Experts of a small language model: a variant of SOAP for the experts.
Below are experts of layer 9 (counted from 0) of a mixture-of-experts language model. Rows are named router (the router's row for the expert), up (a neuron's input weights, with its number), down (a neuron's output weights, with its number) and show model dimensions 0-127. Each number is 500 + 40 x the weight over its row's rms, rounded and kept within 0 to 999. Numbers have three digits each.
Before each expert's rows: "comes after" lists some tokens at least twice as common just before its tokens as in all text; "raises" lists some tokens whose logits its average output raises strongly, later layers aside. This comes from a sample of Wikipedia text that the model never trained on. Tokens count by the router's weight.

# expert 7
comes after: "\n", " |", ".", " =", "==", ")"
raises: "\n", "-", "|", "in", "for", "A"
router:452481545507464426487526508513504428504542535495503500451550526491566438483509530510507532448466514526473473544461513591534503482537487457463513448498518542451453503534602554554442543460503464484512445468515537520475530519474405476554471523434533455536527544518471515497476468519472481539475512514519475489474491410488499456431525476464507455560598575401578518456491541497514505481579
up64:494550453481520513457440509466506546470518494533549523525612481536521452452426497490522503471500487473416506553534499573529456503527497479482497513531536463486417459506526535464543560508454534484603544563473467459505481429497574491554480538514471426488460462450521526486510541567513466566422530562483500468507429478481512458552450487509491471488519475504536520423452506478555477438574
down64:488492481486495499522505413505530522477425416544518572542456475475514483515537479427523428435436401483466484447493518459505472499467534483540494546446537459575504550557516516475503514493478463506551495492534483506504534508472515489428485529513513495533563492513495551485459453502563513444537501428587535535475464464414535525466474388505513411582454512546489463522554508477544502503508
up65:562523515560498545487531506527479433521485533480551496477481477472492470455535551432453483415453529587497503487460541510505533513518511508482434500496493455520519493481554524538507471441522514461485442499556517473505555571532501461599475494499459486559581365528555499510529550566485472439474454556503447415537519552502444479529523494521496488481535470461560478449485474538543447459559
down65:520510492570463525525474447511578546475457472446486490482552502466412499464476422471425466489423486531459579527519521487530488539455527498511455512496526448495564486443430473445452456457477533494484562441451498485547520491444533563532571505517502495498515406533509477462528491403506519467426534523536489511535550479436502472489489567557551572530465532487471533490534514537519429521483
up66:428462495494494398500485520524515509469543485549498473541467476513518533550553594492509453493486506515414527558429481442462491483490463511391453478571545536505497474486573523567456537503480506491457536524470419498470519549476401409550448521490522534477504525506497492482541476506517482455462426477518525450495523501423562549464479503531462521543536564535508500524526506457473538509420
down66:565449506483563484554475493487535571489517486467576514509473508543475525447440509431516517501570536450547505565523455453466489563442498524515498553498531447500521575520507460435571514490499464501528465492452531558519498550522474501532458493495516546392539527454503532440525484502510511514569513516506495467510516420523493502527436548568559572558514503460515454588526483398470548473505
up67:467569522468487435492500581489529446521558521542466515581508478499494460485511516448512537522467447492497473540500534535438498552474479515573451550475574562439519484487553470590500488482472465554497497466421442546486512508505541484519522496540513434536520447550506513452449444567563511521507539525463428587420492467456501444485468420501499535526485492426560510486452467451499537478500
down67:532477560564465513473535482492519417496441480517410518522468520503518531498503484568451472488477462480518538491514428500495529456548558498495458531475539432511553541499521430505550499539508534484474507549452477506410472532548423512470509475504470618531511519514507534570434523454506605543436506474499426459577553501466550578495510513464534453515437519490470473474489474480559469506466
up68:514449418469470510517497539497494520513516439507488490526596450479499426454503533493557538542503575592461562391457563491469579523514471512524511506543487482441486509497502505491569500464477497555470457492469440571466538531440424466492443486459490435498559468452480504489523429490544535487525562491477523547473507515525524537438566476487506538491508448533525575556469444497516517442515
down68:451482564562513444529466505494507519538552531509573450508474605542461554587487568500455481486519483479435464482431501589584521485511467508580505465492493519493483525469401448535564563503468505531545439509533537502522459495507509521487478543513507515497471504510524448513552498448475497530522471429473446520435580517516450454464513514540489456435470541508506503468498391453518472505493
up69:458455501496538501533480462463494514515544457461498507485562463534585438570514532455445555507417508461490483458425518504577512508475500437587494540491563498502465437460541508512446583546548506464539441467447527447505460555407460512494490493453519512475474517467531539545511490569491568547513583490505493543483492539514459472472448545482511499469521480460506476478503479475478419442587
down69:521541508514551531497545585468444589479426516469498485531509457469473485492454460525577507517468396521497447443504431450503508507498395512504462464473456534492517500576485524506494502534498532436460473486503484516472515482514549486455517493449507515460494505440459555547450570492500490475526472539460423438461386542502491545472492542476550516536571554517503548539503532404533466475500
up70:466526476466524472453513547446489424587470612555469576506485541465552440530505511499435482496502537531552510522537543460464493486563549469524476574455465507461495457518523549447509468514481551558458438469523536461487504500478503493516514458529449562483480482494500568546529546473537435578514453532471482567516451405422486461488481547491448471541503509428522528508458513437481479473488
down70:516399522478430518537529529510515514470487533495532524510494526466514491487448372507554435529517503447509506475551513518551453505505504486517599516494557482534491571472468472611576483489478513435498492503491567457517575501510487423482463576522458479488464480446509468502505422393468588478453505492455515533540527505530460477486467447488479497495461567513540500508455459460469484475490
up71:470436521524429460501457451476443509545523517446526481506607485519435575527492479500473467470471560521516545501512386526571486458455457477488462509451451546463475523516538521511476486521450526570455603448451506523513552496567435506520501473447544521490488506511484496501504591520541522513584521485487433522413481518493491483535446492521501494532525491564547518489461534460483489594502
down71:531529516396507439447529499497569538542502518453509540458518503483564615473500485484453489531519472463431439475505577510470499480483510532447468520494493518544519482569541492481514535517512457483456484520553470538412535460520509549466393474599502541488473568557568542518434475531502490516512543477527447483475474475522512493462486521469548477516454493461512492520527536626512498537447
up72:451557541484553461552489556626483456523510463494552447457513497450509596485551490541469497490488486434480483532512479473526550457552534485510450494520456506515430564513496512493486518463542471520536465490490559486565480505425509480542575495508513449435456413437503427472481508528460510480465504487526458479433546420536492465519511550515531594544504556472553511500544459515567500463498
down72:566526479482521492490454496545472502486484555575540517483467554525489468502444559499498526399557441507400450524531530508521495488500517504473497499403528493487485505621447551465519518447490455433407483472508520556450473545501514488444578475556481467446488436558539483433481464506494464488522540475485551484483540503567528500483558470517504531503437504467463505535439561518528550540532
up73:435514418418473426538570430584436515492501524501505503554556475513460524466494533554502518519503492522517530535483426500488507528486514569465513496467465571499499544502556542521483521543478499531399460470507484518463478462510399505534431430524536501435471594451525516487491418483462521501489467494474563440566506517426506446505558487452463526446435503486479486511522521520490508508537
down73:522499487515469474581496451503500519499474548466385518502432496525502473507505479507562466515501531504484508495547484564582532510542562421556480582549471457520453511546562447546501423541432513490532556499523459423471536459508500571531533482512434428473535474467591462492513541545467448496472448521456491538448564481561518445488531489518481463478504464496549485497450427535515497534505
up74:475454540495461499514531497473494497553501513572492413486481502524445517481467483525430520483461469405489544496436548504458437492484535404553528475555482514476493493528484499553585462494546512518593493537518492445469447477440513541524519531514453542531494509492529461511557413481607529564526501539470466535530414447518467453492549471526520478515483551476554515496452497449450494415540
down74:539454445506493457542529524484613496481546491515454566512518484647471523525496526463494566594558524485496480540558523491504503438481472436462497586445464545507527471452482525527518520526491487516457501568501473479561506518603515430513459525460520557433562508448543467462485485497521462495465487487502529513482566523499449531458474572522485537512470512425502457522482490526514471503435
up75:510501585392491459426554543528517487579485491530502525515512488480483561449523459526537467543515598529451421487489564447509490418557588529454535497484434526447459473508520501462522505472498496525473461522463483577494527561481537535490506525491525532442544461488570510503484509487547506452440490517510527563433555520539544475485507553556451459573510538449500481498486477441465465495456
down75:491501527511493566570424494487563480514421504526571427505525505543505492564384581511460480486455471436476549465586478471452472484489449526521512470505510486479537465504503476558476490489462520512524575540414507476514530424486522476525488505480479451490501528549451493470496503463496562548522484563561573527552480490513433500543486459518541563501533476489584458559432540536478495496554
up76:477537420533417504529498442472419448494526445516537466466557479585502526460472500473509528509400463498503467489531529530468524475408500528480423512587571543520483457480512508514513488464539483455544516495446504431570466503476444578474520504577524514537540455531504498548455466536468580490489513511471471582512474461495477458530521495509527543495475502492477537425502467387503537489499
down76:557521554500503495462502444448551454426513531517528489550519491443513522534454536474496495525450446409504452499546469492529418530455477478483500483569464491479544542490428557543529546479515478442538540402499511484471517555514487558506545463546486418528488582451474539541528491492492573530540547486486434546523531492378489515460557507531470542434462544542505546522482482513494538509535
up77:480471454538567511531462439545477497512567522512461497442427520425543484497529526538533503541478513508510509547532505482476464420471527491504501451542535568510498484503487455541468447420391569543463499517528507419503508526520525521537458560493476409505475490499485533511562546481489480521493497428489452476525521425490604458524500472487558408566507520475541474455506440462540554444488
down77:512505535508552517474576538517546476452462444494523552571550499515509519464488526470485449519450450595513514468470530513464490511474440494447489437485499477518440516490620483540420549515521506470490550420468498506525536472537501445525527400482446533465479559429560479550499527578484501507453508497432493450515426478516484503487495538527453482461469511529529488571472519509560586447532
up78:495501557548471495515418498501467503404478575480493570550488471475516519488525577436511437488523478512472506489460537535538489517551552462563512421473435487553470508549490488530478540502514533489473465474532505499545496477500537502495510527458618507475512567497509533484567429533481533519516446505559434479421520483441522554425505515515502448533490484498565508496505441451493603506405
down78:528505557480389475518469513494513535462557459538553403459499508417508450407493480521489563494468551464506468532498476453548534510573508518515512495481513530533498445504477542544465469505498500480484448486443546467438448444514437498499478512528500505496554494538507481460489579511514487497477438546475455560541516501545538510544554548491455494524561415553510449442524600480422459444501
up79:476506459529472459535565498461504493529529531443418486531601488460505460427523499472537484439543515494487482518476514500410503517487496478516484448491361564481561454504533526561476512476533504563444475524545520468555500557454480517480509454432510473556554504415562563440460539489478559476522495506551519548512495485537542499486544468520570472440467400512487523482484514486510506518542
down79:550450468600481470471463522550534487490536455516526508455481481524499496488441588520501428526541488524468449541491416484543523484504444532427522439488544481436467617465457488554463463506511460485498467559495460523521537478500497460552434449509529475525476466585515464546488472470491514429569536519458537522527573490485408485540495454504476454502506494460449491558459495530466422486526
up80:496581492597519433598537550521557451599523471470554555534426546479501420450489516482521550506517477480464491488521510512559510504482500440503463529489517479534508478544533423467510500475468456547448499461449541469421575535480462468518519504504476482467533463478503481446538475540501479470544524521539403436515487450494541498515550573510453474540534532487555493467556535453441491463484
down80:513469464441527554480498479494451475508428482490413540450504566509501497472506542445475512501496496500534524529500493477529577490501510507541536485564474495512538451502498575492495513554496518454560472511447507463614525571443479480496452541524523511488516543549580483457526513491501500563491562455494561527459498428550484455404546467516449569470430538408462593449488445479504519520504
up81:447467513454547529499513437543541447475478525464508453484496489489543459466500508509486538530496539510604494494499604454521483496491563488554490524590487544523544508506546525597501448537501471586498491511529479413476438543471507435451449478418465506578507479482509489440500407483520455482468496507474567490534496445471471439488479582509544499480526544414496475523515434456493487521521
down81:564489428482508426558502512518431502466539519488519544508460469567465486520471513431540481444515458460509446543548452550494498475512438448549541505475563537534434496452476501431560524505495592478507524546480546406463467542463485537509503482480425556503552537480463522513542500473509502490498460496478449528462480507442574593576527489508469524496457509512515585461496539472541582474475
up82:491473473542511434528564499555456519510481474563552567474606502421511509542478518504464532511502468511518447544483572488497485499523500421505501480508518493442412500499553505516469504644473415452538451496446487458506517488489524467485497487448509501536530496531500509518484477536469482511499482486521448504533505527380473500495527434520569490591511530421523491454519475572474558450546
down82:608476547372439492521447489495532505534507607497546420560451487535483483488503450545459459482460530484468535524532506471534463520521518484540486447495466459454536470451485464502466491460462521569433536588573473471507496469484486500576492541561524505482464562477469482473518523559579442510428504488488560519488526447515502478477473454556476506465440436536478529490522545499500514506475
up83:462526510425529453486472518502569510472522428481480529521491498460492475547568509548526485469540557455515474440436493489417549486448447462505479433532513499517553552484518562508576500577539613442533452476470578462580529513490465532503449484476542518455511493579489502453551503543448554556471500491544498533479583493535508440483521477457474565465480470501464549488476482463487520462538
down83:540421503530499570484486473404442562471448604480437452506484397536438502466494519466514471511461571531493552455533481505503472513590474493516512497489512493516557504556501538475467495502479509537426571514452463503502462465498499520545481476524514536433451442496495489554543525483498425522523569483410527505528469493503532472498458444495507548567566581559483475447535477515533510509477
up84:459482518550479473505549527511517526530515457578504511475511487474508489534439500396525448491465471492512527484441498504478581539486482527547530490551543531500511460563484487536468452592533534537405549505589569439475462561505461461520515481476562482473484541483432515479498500502450547489462510390527490497582479434494409430450492473539465456464521492464487494474468530568469520464518
down84:507496475506518518501442555429489455472506454498486512552571487529557528525525521428476501520471524483493553570524521532447521518490477486487509516444473461501426470544457489430565487524473471460515488437436484470492448573529524406510481513526489580537515532502518485504519476582408535555510528458476461510532611492515525476514499556473490468456405450558476520458542526419539543442542
up85:496470520466491509492504521577482456518440463516475484502450465487535503494455579483543552548474503550454517410484516460535488527511472537553456412553489553514476451432535533495520545589536549553568454529553538529505506488441473442501493572505537510547508444503489514432521497473505490520576535450502466512485506524508545472384463577507548467420533546544542495511485446559516460470524
down85:489506513516529507493451443475506456522487508485513542465529559490557572464543516541458460548460445500488556507483463426549453493500467436393513461512492448555460515454456500402507444534429563582552462521557514467542538465495494480467557534485525476556506563473506495505484522460538508481538480541504491448461512460416445583470459556513522515467479537552533506484483523393526541503494
up86:540492563441530495546487495470516538475535466450487465469493507480523448444433509495488596539541514525465547511550478518474487459538526494516448490490502563456546593487577522535482511467449491537488496485510575442532462448510482470482523491419467465560439447468574463462559524460538449547558457501465469534420534494457543449493483515477535482479522464456558478482459524390581511480531
down86:506492475520486496521418513503526516419462531469474487507562540448500560568497491497541427450441477481535445542540488557475506475591529477496548567534469457514531391468530478529515487499453419503507539421474443520466513536498574480545496513521496495491453482505465515490517539459524538434557471566564483513527551512564538569480493457483481516501499498560546569423440449439539476499485
up87:493522515554610402469464524488602537519466522529478530459484447469543495535461513437491414428543485513540511405489525502560465521528563485454500515522510571565474500495520491530483615487476511464538509560498474586524525528476494560411491508534512525541510515480500492446482543527482504496479503496531469521456520446431473468437530557501566457488498502466506514470547508417476499484504
down87:497467488524426496454564477492425482490522488429542471455468558462405476576464508467515517474517470494457502504480528439533584527518532544496534511514470446453508530529518498477493481554510503496466574434483495446555544440478512453527483442548447463395542554491552512524537511531491509477557484440452595514513531498550533492516485486421510437516465538503498508561525571551459440458494
up88:509576516501572560399503566504424468508486550448534448491547525546505498493448425450507477464544484555543392537498500476442482469489451490504533362480532531522412486435506539469476503461524486488551498518532506473474513471532486506515496518472532474447470469438517487526460459529516506479515450442480459467515480437562484499508542518519500536464490516537525544534509447433512529536597
down88:462456485511449477481472540441536472527486436496496580505520554548454486554559543474569463456490499472540526490471486479509554493492483526549455596532491461531538533518511474488459516540526510470492528497487585558476428494445453452459476401477505446439518453493515495531535526435514494544510495505470465470555558538418449465527568560533439464469604524464503506573445474451490498508485
up89:544486546604557389466528520499483515482487483509485514466516496469504454556529491503525556525463540525474463489514450476523488508567449510454547424480461614483473527496499537540431506516513436443550460560475542562386478469525495516499518514499587502511517512515517574426495555563453521485493479490487421432541478549508512474469519582461444509462559500478483499477515516522499505488470
down89:444432525526549487562419462535484400484504529483485445454552478568482532511448481502568457587429506474529443447468501491496536484490463539402449475506466494474530448476554516546540435500517408547458544499482442424483457497495486522460539501580508563499501483469445484517524538527415476525497528522468497480513514491530512532486501502527498513547413486528502570500509471443541457493544
up90:458539502482475453531496521503448459509536532457444421583552467525463448483442533530506559487516542513465493491453530509515456429440520502452512534429483558478432478440522552492517506444541512585515563494525504438442527461495447442539473526491590477478528500514542533538526460561505536508485491491589511527466492525440486496613477457459498476502517498474513435502462470500437556418488
down90:531533491465512481575620458506481544484448494540492493492455523499450506531455562484586541469527515478527502487429449473444459495572537508545540491434475593528441549498408553497534442452492482421506589496541562516437463507440500561470533445494475485441479526551487471525489497560499490533523507522565553462469504522466467560460495518475524524506467449502526498482442516533455470497481
up91:505405441449508528491525512536558437512488546576515477450545542440477478544517493424449545513492531510584461521559456500444507481518596482484450462520463488539519501525569442524451464467468518458484515534543473595474474543536462518527435506543493500580512470503556500460512505519520498457511486479491473469539564463457504492512489507443526425522442548463437461422519477473543490431548
down91:559505489556554498424508432530528571518520521595508486501470492505449470487447531524512451468477492521451497436536464526516503439492447480522533448495457456523534508454451423558458449558563496492436496505545475574520550525521449432533483522508521467526539451425525452416491551596546501541528555490468537477532502478459503463527445464509520455536545488465425473513537440484500507465549
up92:478521503487499429488612446652535511499491502526424555538460481516477493481442502601489541518515443484492492506454509487499476477467503501470479481494503477506496474455547469507540476505490535547504441445496491428535574554479475454509447487460468454452483444482479553498546532521446605492489531524524487545518544493580509500522496491391456456558529555454508476465508476483495541515441
down92:457508479438489568532454455496453558555545538433474484500597488542518540490524408480501550497467499474544477506511497364472529568506484509500436503551570522471491489499480497526457555457524552475487533507471543516423479503516460534557519462512473486479422445517515482529521455523505515501498543464558532546554518449480473526529556577485519464519522518520460488533403452561504583466529
up93:551453560525479416487531507502465408572552558419443505494474448458479456472455511536526499459567530397514471523485461464481489408486490480482533449520535498448464515517494477512513539545503457489487415519553523486466465538566458479492500480436482560497499467484496461488485553602517536546419563480469471486515452531539516481503538487520482403471502484484519434541519497564529469482521
down93:468437544572537470460566541510430467501540497562505503523497483575493469515506470441490516533474549510504514492508476505454513526475455550484497534433474472557461508512522512500479451552583474468495493589518517476516540489497552514515424530446486430499505437516549413503516584422449466530507518528469498463458491523499513501453475461428484528533487506519438587486555513504434480572618
up94:517577611463481514488509528495505507522484488449500463519489435500498493484510522521491539525516489504551468527489500502552415509460540467543429472478503513467512484502495481478490531489451509471554489505444550528510482458526487517493515419431391456458558445511502565522490496477490481560504614489513472504531496535586469427465511509402472552439535497559457528460541506525581477396547
down94:541487453502492515555441563516551462516494531511455525566477488537510502501473487477416494500558490507478547544495498608438511447478565465494496526505502457533467429492571520490537483529430490551462518399477440503588524497555460484531565505551506518549499516482570530429470493571482553491514521540472447552486498490469461431521463494490554485519499472588487473501500529548546451538589
up95:480522546511528473506496516552511537496573423465476472478481494507493560603537547505439504515485588553447463506463568568449435456519536528523506526488490477517546431457537494570470556476470469534374494519566504445460507458561478483534515445490520488440527492490551506455515471543527503454524469482528481524471473551463477467545490470453465447480510481487486473400523518418511501485422
down95:472486387530484546438509431517477524457487554551469524521508397422507501531443510502453498458462563563480562492538553506511493476507501552545513543504452467574432465456431508532407552552478496574479525487481478477525515469538483483535477437500476505520612472430515507508533500458479530513502498479526519463523513514510515458502531488598527497561521538547498447538505513535549435470470
up96:496550586491529507525541521515521428493503421496480474464483516499521501519510548493502519523437486544538488492519509514485554483458512510541536497592488498509461467480500542536460476615529487463560406524504501489520487553486424455467483587475453487500496437504502550452422500485489484396459446478493440508417552435502559559502538565466494434496503536443541578439500536491471522482485
down96:483443528516548459523445436477441543548523427513520470484484458548568468483489492516447542476533531436505509512508465527453544503481499500541412473545474502523458518484513459513528463468544501473441442493489500445490509449493530477456489526519585439482492517596539463432430467418496480491575508539437445504537477490502521532542507432510492514498548532557455444543522434534469575418435
up97:491525473532482529543495525468597479512522490498459487507506498451498429416538501505478501453443523471510478491550495459514500528427511480449508515461550567481499517599604457543454451507543559521543537416469470537498512464491464482550457515535454421531449473475564559508574492542527482492521509496496495462485482608456550456475562483481534475532508552422497492567473466484476478453433
down97:458507574490464452505546447521544475462543490472465499499486481519547535451492511487483575508486558452516509586531536535466446502499440533443477448485558451453510465578501444542525473440517514482462511546492496473464381479503488517583458458485513516509486514524516469473510529575545479447532458554502470513522491541533451517527506547526603493487536561408552525479495494491504517569388
up98:468537523560506485493474495532543506553541442549475454534560460472498496570528438495502429531461568446429458551466510569499526481428518491485467497449579489512508486561517506551510486611426520515508527546532463535559477547522480522432490491515424527511484454529532481417450543527500443491479435464468578559551432480461440431480510513553528473494492517537533538525501466490521494498486
down98:586601537447455476509439589518562469493528489474511537536530516453511476504503504541462487460478427546500479521464562483500503474526490462516548484533472470493492509509482541502437451434477496531465496460473528504477553581500474482445512516516515447512480535446463442526530451511499559530529471471454501492549550549513522499510479576569557429631476522491488419508456588494492472536434
up99:502534517515429504526529493452568481525541451495504551465568501467520466483486500545543484475477502531504520543511509491555542427497558496517517503508546510428531459523584509500509537444465394517436495502471436403505541533501453622527450494475517527473566481462453525583507528491523527484476503504490408506499488431512459536525524519484448588422485521515499602522451518468518494478472
down99:575568490478479500478466533540488529563542505574556414514524505479515525538530486401510483443511437491484534562545520498497502517510513540512457486474520553483408450502500489478497494476487490470504565460518456526486459504524420468498478500524456491459465598477460500600464471599484501549527440452562497414514451503507441480499544485480504511482451477491448517541527542412505555440537
up100:506434495464488514553422542503520475521507555525489459549457483541550494483492482516446547542467563558469456528547484599454497577537518446463445483484501552394488513552486480493461493581574552506502527496570500516532485477475460440462484550555523504599497485549519507454551490502484501512403526487514452517485453509504478406429450491490474449519525546452447507502493469517561511513508
down100:463404440531515548488562482521387493582481541565439541497560524504476522635521472548495513437520533503506499473453568560506474504517519499565509476479483473526559509455486494484504424505458464512493537470506493453550498506461472527558500503528520560509443405529520461492551544500549563559525463505469466579536460464577497507520529477530470460541468529509505511520498491469524458554503
up101:560497519499481485454587550516508510516532518500523451505531475484474479445468392473523517465519561449500508574543392467465498515470510478513534561572466470478516494479540474505416432462503504504461529514486519500461551536523444529545493509544560448531555478507432516514481386501527577505489451546482540467493456515478507463443435502558496490503546499567532485550529499396534512550460
down101:444473477485500471476417538496542540521477468491508496492464477540488502517540537588586545510501428553520495450485506590558420578441494504508493492438512473506482497481452560442517533546581456514467474530503556524608495563544460528460501529505576466545466472466467498500510426620499431523463470515534469528488481482507491440471468492446484448500472536466457491457490472481515541508501
up102:501514550467549547511576498496433562420561448521438475530457502508520517503525512506553547454488479517480527572513503443565495525534476482500580509555401509531506484481512550530488566496486529475514406457535529463478418526449517521466515475568511527489533449463504500524497490555490575523571507461574497560448508491500549519477541468540507470417479443522420503464470534431524546478474
down102:477491479438495542412496512534480367435514492480487474528443501540511524498516544458459529562520502519546554436466485520463491468602546487522445497462467474458468477510501501438486521474472539508479443561527444523514475532577524514438533538554518410473462523518478510511498488626468489480550479528531544503441529548548436559440474533484460518510438443527517475491509463520467469513471
up103:528488531473478434524558519465569492486538507452474460503441499470414454470505530485523490458522514496535520503521527491501535550526461434475466512563430524519624486454608458495513503495489456533468490530473509526424531548453502497516541475468546505465523521463459526479556477494574575473447465550520561585532540453508538422499549561403518474487528499476545526449483511470457479446509
down103:473441515566497479419501511499501474536414508535438481475507483457551464531442452463486477471477520511464489502520511523449448454519555479484488503510446567524500496543484468512511552506469515553497516558495538411600476469449458532483485453474492488487519513553548513421463466323455531419551525476479486517465549447479443461497537523507481430506519452513537506499540490519440489536508
up104:473507512507478443535503528467508478511488521499519484486548492487467507525489527547540456530584509441577522526545453500537472476442515505443492538547530475493507525474407577447476514524454531474426478484501486519520558510475431494520563460581430529448467510488471590478531472533477529557597500475486482436502505418540411490471554510474503474403568478459533511463534483450537516564543
down104:565522527519524444483519523399471516538554539475492530461480504521542508479556550480432464529491486477536509439516487553434446483502412500452509534492531497512559476457519582469449495457604443494520447463487503497491446483566489543526447504537498598534588586446454415492520459504588511515491499532529504502469502543512459474491502457499487546531542473427499516558497466465465469499503
up105:475497472552521456454570463474507511467492511571415448542500544458533404566509530516530489483432586540443481450508470577494510453561513486519491449517516527505516467511563540473527437468502439529515479532514534456446557491414525515529485464499509522436581475526475513486431501535453475565469556598518493457542510479544468438417533474498508546511517493535525498447506479471486546536523
down105:501486419586494518456475499496503536496526505435492466504507430508420540438500460507460505444415512427486476432497521497582546551506494481452553516521554545507583540540496511511490474530558574551568555492487437451497448561530600502492517455488531432484506477505480445481539476433571592570502525485467534539489486548472525490566478543462532480532527512493472498497496510510482476504529
up106:464464515498508523549494501516488444487572518476480530484507515490524456526576431447484463532458562499534447475526491580546566441562478503501467429497484435470501552540563517455480450518541453465491477431529526440539518550483445462512454476536487540542581458494451522512463536570480575506478548492558469514453487509516430433496547572457519442539482482489526525474448554503538548428551
down106:562490466444573486575540499521499489510496424510524518442531472529511501500445513500489466510470470563568499542549463426444487518465518438514516493481443539481514507537487469529521433527438498493476466590548393508536516497529476553454561531491466404506434468430484413518537461465508565438547475482453515461535471493476536578578480482541513496444513497495550479478496462518518445517472
up107:465520567515486471484592576515546509430541450575521502541460446513543559510498442506520544578481482526571465500486483449519540509523485518498537410607399490527454466466486482539565508530447506500516412459484502530503493464529506513442465534477514572491482478487430545482528502539452540465524455531503486495475483435560513491499448493484528497530494606529513477518577466497513500541530
down107:481477509467524526609465499497499506566545505458479450535545452463523506493518442562558465501516479504515554494527473485406471507484519540457464494488534485514479496506441499483542449477501499536495521379480523482490397540448546405568498464498472558488527522460491491501501506457558564498527534480544527510449547579572522471508553523576505467476448460550516459528459465456573498535428
up108:480491429559487487512423554514495419523500572477510476510565469439480516459450477479550551488510524506489470547486495501540481576547430559525477480472484589486563462581553497503461515521497473513473527519446513481523619563494506486552484527493478501484488468517563427491558575523467581578501462513485476470470558481555500520501543531501479451467512526536601541526472452508513528455510
down108:469472544570501518515544510447515498524453556460493535525550518535565496548455531509493508486477485495351533477518509521518491486538578461501581515503520488536472424489476522476517492492525529520528441423525534427478475534436499526496421528603505603475478480433503384509427546522447480485514514495474511530548513508455504519521487520452530501446550554527435477469500510507490450479497
up109:518498574433500479555505477457436430495604494442504489492499430501472491497501466488438495494486549499441514529514520471476458587565479481501491544536466504445468501520532512524472479533539488469511467510531479543523579634484513421449502547484482556508503450544538571466535565589492502460508451541450483506459486478479481433470499515485473465490435563492547492569510522445455484528441
down109:491575539482457518617577605543593470452490452557510507526556511466521505487489494520485519491496501514593477427525488418483511588456445490496464495552536575528552450504414460491446496491507578433482486503505473528463505491502496464507540479472519400447488491463472525425524551492461512487553474493462517576547454472486528477513494495518490450491492503479523540514495504539467456497519
up110:496595545555434465429495524491473479479479501523544523499563525515495433480544484454480488511416467527465517507510508493511501483512490486471559481482525551479490428523505505427493516566437437474388487535536550432579513507509468432528535482477576492542498552515470412444461556591515535466464475490501507538534520521464493447537537528489551500542505496512474513482535481462504412400500
down110:427524444459584547504481524517444532515500567441437524519461488470392537499503600478565524506530486485583468543435542576498543540485480505486487533484583521461490479501551516491483501502521533551571522544479477543471515535459543494464491530495402556442474453474498497504484466447522476533453520532537504474496472459537479476476433485457480446542470491458592505493510467550515578482531
up111:509465572486496453510500484549515547521418536439520445525411485544570529420545483557574476560495432498542455496433457554513554497483504445452501507443516488509440440492492507470505503458557498484547482506524532449481467473434459437581480542502541457463501491540491505432436448507503483488477494522471490530490502561569526435488470504485555456559470509486468554498478536481544589559481
down111:496566496468473481522513435451480475491479541545527453475508558367520502519484492505486475504552546486496497429476521491455457505496439513523512493464508506486485538448522521356449574520519454511549456529507529472523464519452445497490544400460449560533489497484517436543529505505477451559461544479574552520524494523513546524575520538491530568546484500492550477506537455544525468493599
up112:523504467507497410536539512487468520481519500422538527423606556416536449524504504461541483485543499482510509475546535502525507469441498486463480469527471489471447522520578503518525537521461465534447452502457570526567511508551508507524507572446491512510534526470466495490476489541516466434626527485487528527416555451502493463470493574491561508540537578553451482493596462477490510535534
down112:477492586574502529489484475508537408496495519515504477506423507538468574453543475474450546499463440517573553510487429552553427519532453479474455489469485582487535537485439503455438511502480516501524482525518482544446449500518491517472475511591514477534491494515456517521543461545508554536413464559475478520563494529484485533473367479532497509468478429440517457508478540515471528571475
up113:474511509500516505481470550499504474422460511478518518468546497434432444588483458457526486436482470488525475491508498489418594562506560543542531457486515502474505546555543473458516488467469586483459438485511459472492487480492471463525440440533569512582482540514427514509564536631455500480535528478517463476489527545481483510552459503441504424512524525439526456512454483564530531526544
down113:511543447498457479477453526411511489506494487450470533467479498568463526562537542471521508534531524590496467466528512472543463484514475536540495532473538554512523524424491497439478617465515429518539509494394531534494518531583513461497507456437543454455552462459488566516478494490448498444464427458485510524493505465439510425473511484513509510480554442542571509556544533510502590464491
up114:515467518434553480566463428480494472518516492406499428523525549494469542485417513479518455482497492538540531541546467562464471429537547494488450531530481517408525440496500531533547523512453560520472533514434579473553448513458497474490525462533523509466496479524530477484466549525526527562473573454488481582530473533488564517524546408501544503583479522493551496543446558434465524496520
down114:496529497496478574499546481480482440472511487547431557461551556484513488484534501458520609524506465455555477503535528564501498500519433523491497468409491407504441524523503534498493463420530487452497458435589498576462525457500559477499461562482496519587416490461511495555479568492538501404455446536530498504520495435494513503456492558457465509506484464543483484505481539540517430481506
up115:420505482541424524481515561560514522562514503485533520438439423517541484520466443515527469487514512568504444431505456488484494550531439456528469492499441552462543572573546537522490547480520480500515450439549450509500548554432466513490503463492514479510530533471438515501462431557595567504504494495522490521460497442507539486398514534524530467502505494506548536443498558536449479573544
down115:452477504525490514516435553536478438535477500528533580554552477531464486512458495547482449429515525454523518487493519549521448554468501532531541515554508538453532541499600519457498473546547541544567537511537534477461471496507495523465564550532415501457486489466525491513487489447525514522492441547495513507500512507528622453517479461474526491587496462517569508430404420460495432476440
up116:530449476479543460441460505457501464447441463491513581516478448518501624509480493487442560458513519476519458505504468521587483501486484479474426578568476594529490513526461569543440558509530559528537496504480505461529449543446480493510466392481544493488499510419472476507556396511533505503518497553477480442481531535455522533569482465556475458492527468497467519531476519539509478499482
down116:501478548487546541503406596468439492395505531475521545473503580488492446463500571487477492500562549494475464494542537492548498505571424551441520463510459548538532499459580461570505525513459474455422509536440496496479488484449476506430438511459477497567534474462525477507578467598481524449472474555477466472549516533461477522468544506485484443488520506532462485537503519515542506492464
up117:503489544547503499513464494509434447534600479513494504527520499420511488393535518426559450527449535489531534496451563463475483502525483503479484500505508504433454485466557486528518456559574511510487543498540405473457423523494514457484508494475567585453558426578425469474493491513525430506532500496509545507490516431511520504522477442632521450494504472502508461514517488500455502496534
down117:508454503565510512459428539572456511540518480418517490473512537573483486541562475459530562429471513442517464497565484556438508474488485515525434514530468461572449461437522483494458476492581509537506630400502471556458437539519509556412531472514471489508476503489505442488526519494457531460531502512476476519461502498539483483522451471469447474523489455521542463533484534513505559582498